config.toml
n_layer = 9
d_model = 256
n_experts = 16
experts_per_token = 1
d_expert = 160
d_shared_expert = 320
activation = "swiglu"
moe_layers = [1, 2, 3, 4, 5, 6, 7, 8]
router_score = "softmax"
normalize_top_k = false
routed_scale = 4.0
balance_loss = 0.00689
balance_bias = false
router_cosine_scale = 10.0
router_bias = true
init_std_router = 0.0159
lr_router = 0.000618
vocab_size = 16384
norm = "rmsnorm"
norm_eps = 1e-06
tie_embeddings = false
optimizer = "adamw"
lr = 0.00136
beta1 = 0.9
beta2 = 0.99
batch_tokens = [32768, 65536, 98304]
seq_len = 1024
train_tokens = 430700000
steps = 6888
dataset = "wikipedia_en"
Below are experts of layer 3 (counted from 0) of a mixture-of-experts language model. Rows are named router (the router's row for the expert), gate (a neuron's input weights, with its number), up (a neuron's input weights, with its number), down (a neuron's output weights, with its number) and show model dimensions 0-255. Each number is 200 + 30 x the weight over its row's rms, rounded and kept within 0 to 999.
Before each expert's rows: "gets" lists some tokens that make up at least twice as much of what it gets as of all text. This comes from a sample of Wikipedia text that the model never trained on. Tokens count by the router's weight.

# expert 12
gets: "==", "===", ".", " ===", " ==", "===="
router,167,215,213,209,238,239,176,221,236,187,169,177,188,228,198,218,216,142,176,221,151,223,214,214,183,214,182,203,204,225,223,238,228,128,195,173,200,197,185,193,262,210,165,252,169,249,285,185,164,190,216,160,223,206,164,235,146,208,201,253,218,224,216,190,216,212,186,137,184,179,151,194,183,181,222,170,214,140,196,216,194,215,213,166,246,190,213,255,205,201,244,194,201,200,163,214,204,258,173,227,200,200,179,176,208,170,181,249,222,176,182,208,162,220,191,231,200,163,204,179,215,221,180,191,200,234,170,196,211,191,298,177,181,243,229,166,187,255,125,176,174,155,193,234,181,210,194,202,178,196,201,171,214,220,242,123,199,254,214,199,188,194,205,153,224,255,204,192,178,192,134,255,193,166,223,191,202,209,222,227,205,214,206,215,177,226,287,168,231,216,188,228,176,211,153,236,244,157,193,226,220,244,173,182,216,207,209,187,204,192,162,246,180,246,169,237,159,233,198,216,186,244,237,207,181,222,220,192,147,215,211,194,227,160,193,182,240,155,223,221,198,184,230,236,152,212,146,181,261,206,187,241,231,184,174,236
gate0,203,159,199,200,193,291,229,207,232,232,228,170,182,193,182,172,194,206,169,199,254,198,218,227,184,228,235,214,177,220,185,241,163,193,169,171,204,152,172,193,251,219,190,269,204,233,243,235,199,248,158,244,175,259,218,163,243,227,200,264,205,203,189,172,179,161,242,194,196,248,240,152,177,202,231,195,208,174,271,136,170,203,173,211,222,159,174,193,212,222,199,230,232,244,201,179,210,181,228,204,188,127,200,212,189,209,218,168,259,233,222,183,200,205,248,221,242,211,175,208,186,174,157,202,147,192,176,202,204,237,213,228,180,196,203,174,215,171,180,225,162,164,211,207,219,199,251,155,176,214,255,203,201,236,214,148,205,189,202,198,198,185,168,165,182,237,150,154,178,232,213,210,250,190,131,217,194,206,259,196,203,168,181,208,216,197,213,196,193,206,217,235,194,203,269,238,208,229,213,226,191,210,186,179,213,205,163,183,181,185,203,154,143,148,279,224,196,235,253,200,215,193,171,229,157,232,232,228,169,165,194,193,162,176,168,142,178,237,202,244,180,197,172,179,195,250,147,177,167,236,169,196,201,198,213,249
up0,152,213,216,197,256,181,218,140,174,253,220,204,174,179,208,234,185,189,155,184,240,205,226,212,206,169,164,239,236,197,224,200,137,151,163,186,235,175,177,235,224,221,206,213,220,232,173,234,141,215,133,212,215,193,245,150,194,200,176,263,178,241,151,186,210,187,233,215,192,172,180,145,256,215,235,168,163,213,256,241,198,211,183,158,220,220,194,187,222,240,164,121,214,210,221,202,209,234,182,203,164,164,174,205,214,206,186,206,175,141,206,180,212,253,192,188,201,160,237,183,236,187,232,190,190,178,209,189,214,215,203,230,166,183,212,194,200,156,169,182,209,194,200,247,204,201,238,219,249,195,204,165,155,208,236,204,201,235,218,163,205,192,284,214,142,212,214,188,163,213,246,226,233,165,170,186,185,177,181,165,185,220,223,189,258,264,195,242,179,208,219,245,134,152,210,251,211,194,241,219,200,166,246,189,187,140,207,252,204,196,173,207,209,221,191,244,201,190,242,260,190,200,224,164,155,220,240,179,155,227,208,185,211,179,170,184,234,234,169,225,206,195,247,219,177,185,180,168,184,197,219,200,249,170,134,181
down0,203,196,216,192,201,169,186,162,237,198,173,219,228,222,177,212,162,234,184,163,149,210,184,198,272,207,157,171,210,226,205,212,195,198,158,166,225,243,190,190,181,188,185,140,216,184,205,228,228,209,212,226,139,193,218,186,219,178,273,196,219,188,195,187,197,182,152,216,261,194,244,112,216,224,235,198,151,195,237,224,240,188,239,168,184,229,221,143,193,195,234,186,207,211,170,234,239,155,226,188,144,212,229,226,203,167,156,182,187,196,214,250,156,194,196,214,209,228,197,198,219,235,222,169,221,195,238,255,263,161,215,196,201,211,205,210,251,218,190,160,206,192,229,212,207,238,272,239,259,165,158,183,160,221,195,181,205,222,207,203,257,193,242,231,204,155,212,212,258,208,202,227,204,185,214,184,174,202,161,206,169,230,271,169,152,194,182,190,169,186,212,197,201,196,165,196,181,178,201,127,187,235,198,202,197,164,177,213,254,169,196,180,178,226,159,217,223,253,173,208,240,219,201,214,166,270,206,151,172,178,217,249,194,219,202,203,241,238,164,209,231,225,182,212,251,193,197,271,126,185,163,258,225,179,216,180